python train.py --n_layer=12 --d_model=96 --n_experts=96 --experts_per_token=2 --d_expert=64 --d_shared_expert=0 --activation="swiglu" --moe_layers=[1, 3, 5, 7, 9, 11] --n_empty_slots=12 --router_score="sigmoid" --normalize_top_k=true --routed_scale=1.0 --balance_loss=0.00617 --balance_bias=false --router_noise=0.1 --init_std_router=0.0224 --lr_router=0.00108 --vocab_size=8519 --norm="rmsnorm" --norm_eps=1e-05 --tie_embeddings=true --optimizer="muon_variant" --lr=0.00478 --beta1=0.9 --grad_clip=1.0 --batch_tokens=[65536, 131072, 196608] --seq_len=768 --train_tokens=640200000 --steps=5108 --dataset="wikipedia_en"
Below are experts of layer 3 (counted from 0) of a mixture-of-experts language model. Rows are named router (the router's row for the expert) and show model dimensions 0-95. Each number is 500 + 40 x the weight over its row's rms, rounded and kept within 0 to 999. Numbers have three digits each.
After each expert's rows: a language model's description of what the expert responds to. This comes from a sample of Wikipedia text that the model never trained on.

# expert 44
router:483497466544475444492407450498512550526501472509488475451464543548440507483474479557433503520444458534449498513461558477519543521586497526472549449489476443421537535470431511543512461470553437479529496524523538452503490587561435488547466518437498512467494499496518471452510430493550419508
It responds to: Final suffix pieces closing a word, such as -ing, -ation, -es, -ment, in evening, expand, discontinued, refers.

# expert 31
router:472467501551455480506461507537488512539521436480520456436443556497466476434507490575479466547431517498504407502456482520524533486530497494440541445423418511455521480473562528468523498402554432477507522526491409535462471549496476567501501513536520538513485466458502473496577440540487509461
It responds to: Opening quotation marks before song or work titles after and or that, plus sentence-ending periods and abbreviation dots such as St. and U.S.

# expert 63
router:531431454544488414538496465519492495515550473476564424435473491505508481463516492499482459493439528559502509462403502482489574531540576508464499458447424458469440525474475506503448470500514506533491472480473474488469405587556471563463466486497551565522520477473557495493537437460506491542
It responds to: Semicolons separating list items or clauses, as in A – entrance; B, plus pipes between table cells holding numbers and places.

# expert 8
router:485428508575499482496441432557508507566533519454505476507453538496465488499400561546386468531432487463504483486463518486551527592589514463497493429468458519414479542475475522516494505507509516471513490430458517524468472464518450506504515475459548582468551473489542487482492465528482505473
It responds to: The possessive s after an apostrophe and possessive words before a noun, such as probe's, its, their, his.

# expert 37
router:451491430515568475468477513503517534556540474515489427457448548570525462518481503497430515529394426525467568519499579503524557527610541490511519404460436524520515496476479522536492485523545455481541547525546479482488471516524463474481473516401528504486539512469487517489503441460524468498
It responds to: Head nouns ending a noun phrase about sports or institutions, e.g. club, league, school, division, station, team, often before of or in.

# expert 6
router:502479488532457492497520463582517522522450520539591449505487526497518437502515478527497471509393514457466552493451642484508514532518517467486510471446512441445484487424503564507498487440533502432534502481499484500496477532525408513516508511498511492448523538431480485577527423563503447467
It responds to: Word-internal pieces et, ap, ep inside words (Mark-et-place, inc-ep-tion, Baron-et), plus table pipes and cells in election or data tables.

# expert 48
router:525485489555462428467532477523453534577502484484531493455444519497463469506514523542497523529451493493470549434464616486484568533527545478428546438453465574457461512428477518518507487504491541440473462529523546496515431497454410497479436552488529490469570494462510449509546450543460484499
It responds to: Endings an and ang in place and personal names, especially Asian ones (Kyrgyzst-an, T-ang dynasty, Bulac-an), plus ian.

# expert 29
router:520460472520529491465515479535489560510518437500510459420469493569441453485465481504410450538432470487482520512507512500474548517596538502463517418515421477439557474444485553517526526526538454425462504533547535504470487482538427536490493481453539490499522523452479452462499440423543475437
It responds to: Head nouns after the/his naming a creative work or entity, such as album, film, book, story, song, species, characters.

# expert 9
router:502438519541508435532518483538498518516479479504577416490449538479501446472530459567435440548466485480526507463441535496508514585537637498497521420516430494527491459508541580530460489450504484515530517587473466538477487541516424474452491555468523517515520459521491525536511540497503473485
It responds to: Opening parenthesis after a name or title, before dates, translations or notes, as in (1910–1911, (born; also [, { and = in formulas.

# expert 10
router:460516483529535460460506470485491556530485492469515454495473557579543447498494506542433502563387434498434496479489539466528498531582536446468539455450429469465523495466469538468513470492555502504523520511475500454524516492500390484502436509491549510494490503396497488542551430505521469574
It responds to: Final word or piece of multiword place and institution names, such as Birmingham, New York, County, State, University, Coast.

# expert 15
router:517441470515506546477515394545494554527496470526570461533444538549541503543524527510491454552463473499523470551411529504528543534522532470440550449502470512507501514421545564562518467498497458506519523487492480514421436497508462567547511526489472509487510448437558428531530411502513431520
It responds to: Single digits that finish years after 201, 199 and the like, as in 2014 and 1973, plus digits of table figures and vote counts.

# expert 43
router:504492518529526470473541478518467515547486436452524472504470494549501491505463532522406479469410496484463464483485512500497581556545507464470467414425462491383492435439494514478494441441472460488458543540526463502403530474510459501519458506458553464505525471456515484477478428528475419513
It responds to: Capitalized words or word starts opening a table cell, list item or award title, e.g. Best, Won, Record, Play-off, Quarter.

# expert 4
router:473512507541519474458430488589501511503495486459463449471408516481530523464449472560470484540459494449514472510445500508542585549493481467480567385467489475559547433477527570518531477475568491484529421477487481515462517541553505437535472532463499555467511523501609503508522467513496519506
It responds to: Short lowercase pieces inside a word after its first letters, such as ad in Seanad, r in martyr, h in Lindbergh, ed.

# expert 45
router:550440514616508419550498477542537488534564414494550436411479502500465476459460510517514470493436519505565538472466573538484543486539498447474475510530474512478471470506467534520515445551555516480467497564520502447461488489550438524520463552447532471508528491444505451473538421504495497547
It responds to: Word-opening or stem fragments that continue into a longer word, such as glos(sy), stor, rac, film(s), top(ic), coun; in film and sports articles.

# expert 26
router:482445522537490494477456481499495515549483433465503424480505514534501429504530569526428415533459467523479519491430506501506509484538490452485553434481422450467503539500538514506482460469437445494559512426582470511453478476541452527438418517447502479462502401443523471539477507476534503459
It responds to: The colon after a field label in infobox-style lists, and labels like Born, Location, Genus, Died, Authority.

# expert 19
router:466481485547442473486509500502539541550502460440534505473480497565525467469513493541429463540473489512486438500488527486481523531554529505446527448457403487436497506493516555501451505452539450456463482552535472419494503491453481491464451529487568544446484511382511439506509419458483411448
It responds to: Common male given names before a surname, often after by or in credit lists, e.g. John, William, James; also name-piece fragments.

# expert 53
router:491409569544536515427472486510478556541526493540515517502455495532543483490477587504452505495444497547469472558428515492504562548586514468439504505529475467485501508525446541472510435468553406484507529438532509506469514567520426557469500558448513477517482473430526450458472444468518472511
It responds to: Word-ending pieces completing nouns before punctuation, such as -tion, -ation, -ity, -ore, -ement: station, score, plans, election.

# expert 36
router:513441496508534471487516533521501512579454499479499462511461547534509468543481549534463507509423488542534426488437516483522490508579545419435541420471486478455455484474485574526441507475551475515514592533531543477437472469496494511424530505480566396499513454459548516527522462453460499531
It responds to: Compass words starting compounds (north-western, south-west), capitalized abbreviation pieces like US, CA, MA, and ens in tens or dozens.

# expert 42
router:541545493572543474453483420556476566538537471465509472498450439552519471470425467560522443515437499537487551438503584542519530509503566469496551465477500480495454487463462562451443443445527516493487533446466494476496476488541465481510471527509530495423448528433502478435548455463539484461
It responds to: Word pieces or, el, av, our (outdo-or, Evang-el-ion) in sports or tournament listings, plus pipes starting rows in results tables.

# expert 56
router:542464543552442528451511515543492515498532503499525470489452458531437493530518506509458525497516460515465470511504487459510562568580514473435531423403475452524435472430515557475444500502468451451539520488509451477440467493532408588467495538473566440469549447451526505479548497506456490493
It responds to: Byte pieces of Japanese, Thai, Cyrillic, Devanagari and Arabic script, and accented Latin letters such as Ç, ö, ä, ş.

# expert 13
router:557446500545489471526504440569578500504475437519550415490438474488500433440459478562502505507432518491534491470464471483451538534515481452448578527432428518476498539466545570549515464465573491480515535512457502485506503533523454558456541476462588553500463521433505509520480463520487490535
It responds to: Word-internal pieces, especially m, inside place and common names (Dart-m-outh, Dort-m-und, Sum-mer-ville), plus coordinate marks ″ and words like following, same.

# expert 5
router:527508480573487529489509466488516519507530444505489472521443568533476488518477484574455468484463441555449484534446562448566589562522531487441511469528447544469449556493466515534516501496515427485474444502499532527467517533589439516441445551471499531433522429488503457526501468514549441564
It responds to: Word-final participle pieces like -ed, -ated, -ing after was/were/be, often before by/to/in: restored, attached, revealed.

# expert 59
router:551418498604519468484436470585433553554508475475534455523464494583492436524467490537495456540431499534461510493490504440484514546519575495458518439490451512432516493468501523556503456481462464479522489542503473466497439482493504551440506511519522488479541460485542469508497445501498386558
It responds to: Small integers inside table cells between pipes, in sports standings, scores, and episode counts, such as 0, 1, 10, 13.

# expert 25
router:536442514548489468500539421499527512546487499494521462506481536587541440488441546543488407491464502476490517520449566496512541562514554431485468417447453549498494483480517526493456438495540470441541524520532523491477449489476418522505449559484613482500497506457541490491554465469478451448
It responds to: Currency signs and numbers ($, £, 100), the piece ef in efferent or coefficient, and plain nouns like water, food, people, students.

# expert 20
router:559443548527508488521492516564496518552511477537520415461479518580496450506524534572465467506459482472492522504443565441463481511571493479464483503519498402477451619477489539499436481487552492454481481466530564515549507537490479537448406506514520514496579506484556516512483452543440480501
It responds to: Word-internal pieces like k, an, at, tic, tis in surnames and ordinary words, such as rebuked, fork, apprenticeship, Ivchenko.

# expert 34
router:556469500506530506504510504538454521563480519466503427467475549524468455552486476553457408497471543545452483525432523447500463558579557424472460454416451496463498530453464502514408453478483485520528463552471512509485420584500447511492520543449576467501465489466507502492495451512488508464
It responds to: Slashes, degree signs, units and math or table symbols in measurements, as in mi/h, km, sq, ×, ^{, %.

# expert 28
router:515458535547550481472526474617503506537498442480486427479452544589564408479499463517493467471378419517523541528493532516465573533522472456503493463470462533503464504473507475528506498526517471483585546508575447524497498500494446516485500535414527475500504535460553521496512487480489447487
It responds to: Opening stem pieces of nouns or verbs that follow an adjective or article, such as ner in optic nerve, rout, system, fin, con.

# expert 62
router:479439586548495451450509440531473529584563492456521452494471481518513459541462486495446456523438478458543509500469569440529524546569599461396507477508453483463441522496467551549531406474495471474544503467534533498467501509470484519524506508489538524494467498437556524538548451505490487521
It responds to: First three digits of years in dates and ranges, such as 200 in 2004, 199 in 1996, 202 in 2021.

# expert 18
router:464413516570464504535513488571492503525554509446584449520483587498479501421532548570493477528420452499496544492427526464485505529528522440493544501453458556532491513506466534538517424426540484456452489495596485445498454505513495519514480523528472454498461514431512484551507444504527471476
It responds to: Final pieces closing a word, mostly e and on (sacrific-e, Mukherje-e, f-on-ts), often before punctuation, including name endings.

# expert 11
router:558475521582460510492498473584465525559549441470523476498446536530512408485476517492393542588458495472497497504445587534497528498507544455469556454511494523472445534494471542503450503486503421524544471521477480479471490516520490494494496507522495469461532486485642501503481464576530467485
It responds to: Double line breaks ending paragraphs or article titles, plus == heading markers opening section headings such as ==Personal life==.

# expert 52
router:516459461500516446491456366508465551583502483462562465473471548544511466469499500591534497499500536539481424528438549479508575470572558475462467473523437469531457559400555556465541480514465520509480448482523489496461489520490431489448504518442469482493466506490488497517505473532474504522
It responds to: Vowel-led pieces in the middle of a word after initial consonants, such as ur in plurality, id, am, und, ind.

# expert 24
router:460524482576510430503463454499525509551522480498446408500481503531467419516500466605481485493430473461496439501454571544532576567546535444455485491447439515511473472465483530488483480545480490458446478441548405480453546474555463513515524510472488505518493446490568546522509465478488522521
It responds to: Consonant-cluster pieces inside words and names, like sh, ash, ub, sk, og, plus off and back (off-ensive, centre-back, Wrocł-aw).

# expert 33
router:543486495588468496470449452567415523558492452481518478494467502502490408493498496522452486483440499522508470516383553501535517503518564478380578479470483498466499536508539498495524479483579454488500515504557472467452454497528487540463506501497516505460473522482559509503562390524548481472
It responds to: Period plus space, or a paragraph break, ending a prose sentence right before the next one starts with The, In or He.

# expert 49
router:479474515507483510463483423537439553544570474505552462487488532501509500487464498548476441543482552526466541498406580512511492582492568508454487475452411502434518510496556582499475466492536495459572452551487541557472465491512452546466516494485534521453523460413572495454538483525516519509
It responds to: Decimal points, colons and plus signs inside numbers (23.4%, UTC+03:00), plus sentence-final periods before a line break.

# expert 38
router:548505505531566507544525506543506501525611432491565436526433529571500480519475470528465426476406486475501497446511556480453477535501510464414602468472459547456489486468510546507474509494490429478488483508542492501512484464497475468470491545476625448474500507499534501469482462565485478491
It responds to: Words for rank, role and position, such as chief, General, head, champion, and co- or col- word starts.

# expert 61
router:489490543566493454453472503554469563570489538452466443482473511564497428480471432530458480515472490502507505497479538524445515589565530495463485383509465475424505468465521497445496458476474482431476538496460425475510406538515410531509463537519530480462484532466568507485513476502521495481
It responds to: Empty space tokens and dashes in table cells of election and sports tables, plus the fragment ell in satellite, tell, Mellon.

# expert 51
router:504475506556503501469494476505443480523474511473513443462433574502484479458477513502533494529449510538545468507491531518478538557551501449516538457485473444421452528449502553527537418468491473541477535594570452520502431531508433520448402453490502481465550497446527432497490403536511469468
It responds to: Word-final pieces like ing, ent, est, ber, ati inside words and names: contingent, Denton, wrestling, estates, inhabitants.

# expert 41
router:532452498523478446486478496612457504548473431507552480518458488513466462453425430530469471512441489505513508515418484479473485503538544448472559391510424473485450539482498526473526457525525447530486432499515528485478503538559472540542408502445504448462494502452529511530509451444527462544
It responds to: Dash bullets and line breaks beginning infobox fields or table rows, such as "- Order:", "- Champions:", "| 5 |".

# expert 23
router:525505514535511499511504521482467548611511434541543432508426486546531439468516481501487443501462453440501558557462545521491546572519559502506535452465401431465495518478456561504550438483522492471462487513571470400519456524509478502450455536513506551511507518509581474517485465487479475484
It responds to: Suffix pieces -er, -ers, -tor, -ier ending agent nouns and comparatives after stems: composer, driver, dancer, builders, easier.

# expert 50
router:536489471590517395518478458574485588562519451498549464536474558504480503414475502551477458552488506511507523569491497434540520552550539437457509460477457512492495547464473517544490480486513506454525488566479555412470504533464473521424471495487516487458542483437526459455527451480504491544
It responds to: Final digit groups and percent signs in statistics and tables, such as 45 in 16,745, 26 in league tables, %.

# expert 3
router:498497470526488458463536504544495575534569490530521472481446537588490453429521523531428437539474438460459495486444516505492567523560483487441497455429489475487439551449486547499474450425457475503490493523487505426494543532496449494485507531446516504515540502424532483464552431573490458442
It responds to: Ordinal endings after digits such as 19th, 21st, 3rd, mostly before century, regiment or place; also table pipes and "and" between years.

# expert 22
router:518509559606548495516526478595461523537540445434493449505427571535470453488483506494489449473463454544475551478469501472479524518497527512462493467506442519418478466491473490586465420529516492490496467549464550489483446507514492499522509512479535532469543489450646517493534440487492482492
It responds to: Consonant-plus-vowel pieces such as ri, di, si, li beginning a syllable, often word-initial after a determiner: rifling, rider, podiums, uplift.

# expert 55
router:513420509598462393476458470600472541568479472496535456499487536530537455454493500509467485556470473531451544561495552462528523542482594487483452452449486444481491519450493511511431514475517492485494493484517514503448403497518493480481492514444531454419483480426520477484529450495466517490
It responds to: Mid-word pieces like ol, il, yl, amm, as in Revolt, wholesome, infertility, Programme; also spaced en dashes.

# expert 21
router:517537461568489432449496464615497576564564463523536500445471542543538498499558581540416466501448512516463514457454577537496524511506559474479478476466455514498479478484523566479496447511557450456490545546524505530470524526530484559507434494443499525477549485471490481535497464466542464445
It responds to: Closing == and === of section headings like ==Species==, ==Family==, table pipes and |---| separator rows, and infobox line breaks.

# expert 2
router:506453525527465499469477460565518521587511486432504459515431495535521405440493471500471460450445493498517494474439501516457609554556558432504524422486459489490486546470502595496416489480482507501477524499496562504516506463499463482443513501434586524450497477468526433512513462478493473478
It responds to: Mid-word pieces inside proper names and ordinary words, such as ess in Alessandro, cel in Iceland, olog, Jul, descri-be.